{"n_layer": 9, "d_model": 512, "n_experts": 8, "experts_per_token": 1, "d_shared_expert": 0, "moe_layers": [0, 1, 2, 3, 4, 5, 6, 7, 8], "normalize_top_k": false, "routed_scale": 3.25, "router_logit_norm": 1.5, "norm_eps": 1e-05, "optimizer": "cautious_adamw", "beta1": 0.9, "beta2": 0.99, "batch_tokens": [65536, 131072, 262144], "steps": 4535}
Below are experts of layer 2 (counted from 0) of a mixture-of-experts language model. Rows are named router (the router's row for the expert), gate (a neuron's input weights, with its number), up (a neuron's input weights, with its number), down (a neuron's output weights, with its number) and show model dimensions 320-383. Each number is 500 + 25 x the weight over its row's rms, rounded and kept within 0 to 999. Numbers have three digits each.
Before each expert's rows: "raises" lists some tokens whose logits its average output raises strongly, later layers aside. This comes from a sample of Wikipedia text that the model never trained on.

# expert 3
raises: ",", ".", "'", " ", "-", " and"
router:488506514518536520519499453485550481517477514515500458524495533518471536471483516486504536516490502515453501472520481481517497477491485531483467504516476468543484520482509471454532536520455509
gate0:487532519511470477471523479517499515566474489493482523491477471560473502475529475502491494500511503463519455549493492470466507493527503532486503514493516501520520500472511519460468486516490464
up0:517492492493495495514493507460486502456527452490521549497490491497517482547526492520530477456495465535507497519515499561482479522496553466521470478531491470541486485492519514482528501486479463
down0:481488493545488492464473469523527519546461481511479517531505484521466520498470529502479521457496524502529501464513478493498542546503510571467532524494529487469509478504506523493454527505515509
gate1:525490493493535480502512498480515507492518480523510478487515505487484474483522522450507451529479495489495489515522501495509530452517474509484545526466448503492483463477509461488486503434526501
up1:510508463502489491483504514475477445509471488493460555525505493486544523498525485529506501468519455507493496518479474521476476503502491471484500486474584498465511517505480516530510503484524501
down1:512537508517528475468526480524521539524521503479520473496521487515494473458513500512512494498501505472456436472521525476521508507525494521487512510496511498491514509493511476453516516495498509
gate2:470520491579502540516496508481498523518477465494510471544521520503488460496484557497499517504504493495480485538532499465500507528486488512509475498508509482479509539507457457539469499466485497
up2:472472497479487506468430502509516458463525510503473512498500478503497495506520467525492517474469528488504469474503508534480466500527521502472485529486504489472447494516518518458503487494509518
down2:490487525524527495508515465505547479503489491479531488476530539490478506470454525467512462530509500500534501554482475478542551465483482529493514423526513507490490510466485512501533459486491504
gate3:462476497449501491484492503454535486477503533468493456498506489477474497522463543535483522535510489498469537501467490516500495490497484494458516524521515490484489451495544490463489473503491480
up3:523515499513474522517520497483519441458497498476483467510542504508486528489489500483515528499503450507481498503487522496463474497468505485537488476541503500481517501514512490488502492494514497
down3:476511528473479531500529523518477471512490507522514536515482480524483459498506488529478471495466515460491516503543530514509513486515492509478495522460505496509501477530461454535477511485502516
gate4:526441493493481471572422504496536513530539527508538511477481516447501512493517478486504501489453476532489473479546474535515474511496458481468460540540500449476511498503504476484492507517529507
up4:493510484468512449498487481538490447501547489532528483523472479500537479499513455516477486544501526464528484507539513506534551524494500521488490517513460478461528504512467481513503493519498460
down4:450467519434495521494473514505482501499503505508513530541473449489479497528517465498515502466530507475465499518459526511474481517529496486524466493532520465506567511538491508470509497496532492
gate5:506501500504530516479498489512520503509504516499534546470508514504466509475496563476534496495530492512534487506495502525516512500539512510503535485490512477503499502489535476496516470545486531
up5:479482509533510500485508495470505502493510538495492538466500516480507480493469500507541493500452514505516476515484532479523475553509533467482545482506497505522498491497514498522506520511530543
down5:478543488481453487473499483500527511511466468517501530490487529537518469484520494498498505492478478489529497472493490502562530554526506487528509530513532459496520521485474510479506462505503456
gate6:468516467500484517530495496524511470490479529509496563480456526518518504465522516503469475510474504517488523485512556495500498467536494472518505541512494466513476588497526509480527482482492468
up6:489508505444497493540516504501517517502522495514503475445482513509497526493468481505438524500473514529503523489535536522463439519514522461515525466450479492478502547471510443485536527466481517
down6:487486484487502483506505518492485510482519510528488473510500456517481481565475495520475498531538479500538514452539472523428483489491471503478531487523532513445566469487534516494500525485494524
gate7:498506471520505469503490447492515497478506526514508497494486452495490486461501481481495497532491485535500518507497530512475496533483455500515548509471497466528476479515550534510538486476524452
up7:487508506497465490546488480499518500482552477509514479502502506469519508458503502500493500540522465532463498537494516486479482500475510517477531532520485475521457480527528523539507510502524494
down7:474564483520509486485525488483493508500535494501474538486478466508533491502484540504489514495557494464493477543494518522504472490486487473531521486505507477458501470514499496511484507531454486
gate8:518496446516481504541523493510523505493538537479479497522497491515503520473511451468502537533499497517490482538490495474471475510535509515517545499541461478492458488512492492498478507432517478
up8:539521468479490506483463490528489466512530502511504511489521502514488519488523519504489486510516498502505504517524497483485509479517471479543506520526441488480491435499482476482449489462498502
down8:512502488488501479472509515496504474512502489485510545484474501512468469474514493493536511474470469468531467479531499494521466527531495535517432538531478444497579477492503501500477455482528520
gate9:487526485492485532490514464495475493522515487440516508496482559512517507517467455494528480496495503479500499502500516506487493489536507509515498471490523500480480488508477527480519494544486520
up9:516498503460510495523507494517524563504542508465474486495473586525492500469533508509534501512502473467514484492529531457499521449500507523507518467528526516505497501504492478489549474459504478
down9:521519526507508500505552490543560476502474508513457525517487465498466482532485475481484488462474471498494484473511496487492524507470512529514512515505498545533564508478537531495480516492515499

# expert 0
raises: " ", "\n", ".", "s"
router:471534519525514511522509513508492530485477542511528510474535507470486467468467492501506529477469504523487519503493545492508500505543473480483533559506482520482501500520476489514465480537523504
gate0:494459521475515513493503495473480529528505497512460519531521479519535468502515535493504487512544502491471500505487530482484501516472491502474500482498500499485468484509515496484496495498515537
up0:492540515485516493467468499528470520489509518474483505521482503505481490531483531538493504494504451505518501505463507513460514470497453458481503495470527475545528503483494495443488526519503494
down0:523467543548484523539542478510503464454525510532522524480530561493517519537504504490503486496509492492521523558482522508533567507505528469502507475465491484469493514513509496537438511542467551
gate1:512486470477525493523486504467524475431514525515501497449483512518574489489517523514497470489546518508477505479502522478512493501500479522487474498524517547477505502550500480490547570494458497
up1:452441497503509491444490477518477497502514503490503515522514505485476512487515481546474506501503487492513452523505521519474510493507527495510482482524485523478514502459510518481470483493485497
down1:514539512495505497475520480498478507508469519522519474513485505549501528542491545516504517508477510485445498475520504501519515511508503511498547518452484464489515486512482477493510499489498537
gate2:506553518471504474494442485490526493488495504515536540481503496565485473508532495481554479541541507490519542472484486508505480519505508508485522503498505467459511517539507472502471479509519532
up2:537522494483462491519486461492516499509435479476502502493494493520510463498507485510504509514470457479524562498509531483519462505526523493542514486494499460502493496492473472515462476497531529
down2:542457507510487482519505524510510459504483478506474483481501483542519502500450459514509464509534502533516548488507498491535539487483517495550536490499505481522493573455454517510485475536532480
gate3:534464512496508479508481528484528483476491521469470490493501479454499522465530468470516498487536492498461522512528532497484490464478458478469529469483493518490467501530519510539499534526489514
up3:483479491504483505531543474524495480488494450476498465511491481533492519499551477501497478511494492484516492529470479543512499548553529499452492499481536484484503517527510503474494525497476456
down3:473483485502441512485471518468496522510506510518460475418492467518489518494517493429493504533471433484496497486526493508513486548448486449529524503505496471458474476522470496482486485554475454
gate4:533496468510486529499488470485496529484508553581497489489510516531506518454485484480492494497444471526492515501497515498494453516490496462521507521463469500520527450500542508490515519472506510
up4:484480489521518488511510499465456502491485484481520496500524513480488523482527537448494505495487474470489478515515517452509489460493501491528483503534476490516505472516470503495510417459465518
down4:469522531507540527481503483544497556522521470495508488499497545469486458551486485502499472514508511482431534507514491534535505457502478475506498539498528489492493511512506516502447524490481540
gate5:485509502493541459534509460511501535531491481515482493511493474513511538497457542485504515556530511506496535490477521527544474460545549489488502514475532548484515480481521511484486523494514469
up5:489503491500482509495522491488497526532508511447513513522463515463526492524447486507466506515473497523484467557522464479487518519498482494531514485474495530547543489527513502498508499505518582
down5:515433451508451502501470499489471506494495505534473486501522557497552502489542514482494497496515492516459494502502487524514496456458488502497473486502513467508497482495493542523469480492499485
gate6:482522507523507522520502531506498485485451489503503477490500533499492454512539513491438508498507512510464491481510548472502531490482536539497513495526460474514462537473464527525524514512478475
up6:525524509518506493519472512550496509501517458497477507505458498494460488553476480502496533500498494502533475451495518517486515539489533475511517484541452523515492507523495464531490487507526537
down6:506481499501472509477478481461521523527510529501478548479498489522496523471508514507502481501510462456473501462513518541505467520488482560508516542496507482489527503505516471455436521498469525
gate7:527525522550540526509516521472481504509477513438459494536499465530473521522485533534499502485494521485509519553452482526516514493509481523495496490495517466466524488492501560507519532475487461
up7:532513503527491548482449473478519536488503487494513461474508488507481489508504547500531526507503484527503476526544533496495474509508494496514496483521541489485508524527511532501445494512547510
down7:496518470477458457534484478466513461476486512452493505518538470502483515493526519505494529526503486516510487497502536510503519515467482491542514513475518462546479514480485517551490501509487494
gate8:504516502518437549548495479465489488501459496492530500533503551569459499489489508529529516489497486492502504498499522511540481521484459504476536464516496428560523489458521504485519486500488541
up8:477486475494518516463534524482503513507511462518549535535482492554487531508503513485504523481501483469517488487466543502500470506534438518490522538497512496489527540512518509492473481494486463
down8:462487455514490534539539497481490490492518520495497529470462501545496524443466478486489524506477547477476479488465478518481496523525493510512499498448525521532484493487512504474500525498480504
gate9:505538506471489488500455488464481523460472507517515504486465524503498529504504499496484496540498513461467489460506536468523458511495491500508482528497491439494503489560484509497527517478518461
up9:476515453504527512521537495523487478519480519476521432508533470501511503485459492504469488495513495519547488532495487527493565519512500491542534474518465499518477524438473530493488511521491471
down9:503484484458508512529545493533518478489489470519503516524490466500521470544428447511474526482509416492525508473532518461500469504532496511456524502521524467528493483482503512510528507481512514

# expert 7
raises: "-", "Scientific", "=", "\n", "Studio", " "
router:514492449491486526504479495490508528496489484501527527474449530506468484510534551516460513476502479503527487464513521505528499494469524464504491477463487472520479469506527497514489475498492473
gate0:527496522456511545486484517547485512558501528499500527461568501524533507462523490516480491526464497475482460495521469497505485492564524505497474519493540500523474469505515463489434483488488505
up0:497515525501485475518478560476510526428516514484515520513508437469494530500494502515510474490490527529503491478489506510496473504481464518483513511499486523460498498495470528531523515486497480
down0:523486483509491503490506514484503527515480501551523479461484450476506502491477550450512459527563513521485513504529537516500488515493522473497479499507518473526510459467461540489542492465522503
gate1:484482469453499493516521538488555473511525502485504548471473509493506474487474497456502529479494490484509521517536491464534509499501461499516515544479491527453443481509464498491460467516459515
up1:506502517527543510520490515494508536497542529497507502509539462504482509476490533481524482485461536502500510489448463470496504531544520518480478478540498528527548497507521503537520550494510513
down1:540493506479469523519493511530495496538484471520487534447509450516527479501495500461542482510443504557523514487522456534518486495527487509509495474504494476537498515519483523495520521469504492
gate2:501503489456511467508479480480493518495537537514505494491502463503511486540558509488457473503460561508497482475525507505493530467468507519525505503495462463479479518505459538471527496476485477
up2:513533513490497484495480497508519466522467470473486497480526511527501495509458476523473537540544505501502472485488524498516481470486498487518492489449514533484481489496513481540488513510509498
down2:479508481516510508482517494494505532535492525498501440575489502466479523475546502510508458461509479485509477518515540518453485498532497500485520497518494498491518510504466503500490489507518488
gate3:511452514490478530514480468533549522513500517497522496512500504490508485491468490465492467532470492490500548517469524500532544477496480503492495509474492533492498526532496523482445482435504484
up3:485485499475487479567509510492568548508491450455539507527467515480517436494443512465499517490458468543499542501498486519472500511461473503487467483527505476499465488531503516551513516506495474
down3:564478462533511495505514483500505480521518495477496527502475492471510519492516551498550507485492479457483454479488483519482468494519474467529519521573514476487483490490528522483470486533511503
gate4:447485502473490536486468474529515501550448503522512477479514500482482492505495509497491479534442469478519468486516508484537484523508513519501495484536494559491510471526512472516571475507503499
up4:490443488479550484467522530506544494503509508500519466494488470509501479510514504499538487488483485475449511472511541493510488482490514496528511513533498460523482508505472499505495473524525479
down4:538504532521501531478479500498519477529488496503477510485502489515584498534460440519493489491510488499486496517505510540485488498508501489454518502513510512505526468506516520475515494503503487
gate5:502485508522514513527531493508467555483520513493526470481500456510549461484490557484503488481512506505474498528504476509504512525530529476513501517486492468536530495541500507507539442522485473
up5:514529495487491520496499473510508483502525548468533570519491516500496467539515523513490530519488507466501477544493505484511507490473534516494487522477493452497484485545498482536492498535428484
down5:531484463506478475519546483519446544515512468469492514478455554504463518467494489471551513520497505466516525493497475493512469528519483445491508521468488490499523537489478467464441508473478524
gate6:503489487537476518516504496504496511461504522475524475499496499515510469515507502480531475493437461495518468495506518502537493520499485551532538523494481551484522481526486540536470463439521443
up6:509513561495537471487517516483498480522495530512487521464490490507505493456517509489488508487500510485530482505490496545482473512511510488480487480517528515505548522485477534435497497536527497
down6:512482498509501506477505519495466497523482543518492475437477479514554506528520499503503469515505474524522485509526530529509459528487534554519493463479491510485498493518464503508523494470537482
gate7:499504475525514500524482502502426471464469508472458498494548542500491516491544509480474460523475503479493534526473490526533486529480487536494511453459504499504535516484479548498520480542502471
up7:490508485477526471484498508488477500505526470468496511481508532505498546520485484497511472521477503516437472501492499514520485513471497528494502514448504463495479467471521544471506473487541482
down7:524543484475463459472479498498496476538526519518499515500457495484501478519501439498559468478553510522515487529515483482488454489491488513488478501507493502510516472481464470513488527469466493
gate8:562475496475475521528470499517484446527442526558498462483492467519502482479518516465491494510523482468464528498511467524475509523506494484490489492485525480518501486486493546461491511497485502
up8:553505519535543505473503509508477513505425497524482499472527497531492567451517521451502467581538494472510534509518487524494528504504478487486493483466513497535528468511475531527495489514504487
down8:473534530482497472543489480452497501502521466473492519541503489491533520513497502476506544502457498548498511486500481496503505489527481487486491508519532502483494509503500439484474472477499486
gate9:502487512503484499445467478559509533495494519493520471512493501511474492512522514479484516432435479485541539494469523468506472506517511519522487520517497482531494469498464481471465450488531513
up9:452518486523513556502489535532498535506485486513534496473509516514469513456487498490518514505536480532498463508498561518469498496491506525525545515434504521514553479492468538474474538515485520
down9:476520527541525489520552519458477461504487538491450513489504478503516553511511459457517527490511473486502522464461445536538467526525498507499489467504494463485513463472467477463508512532507506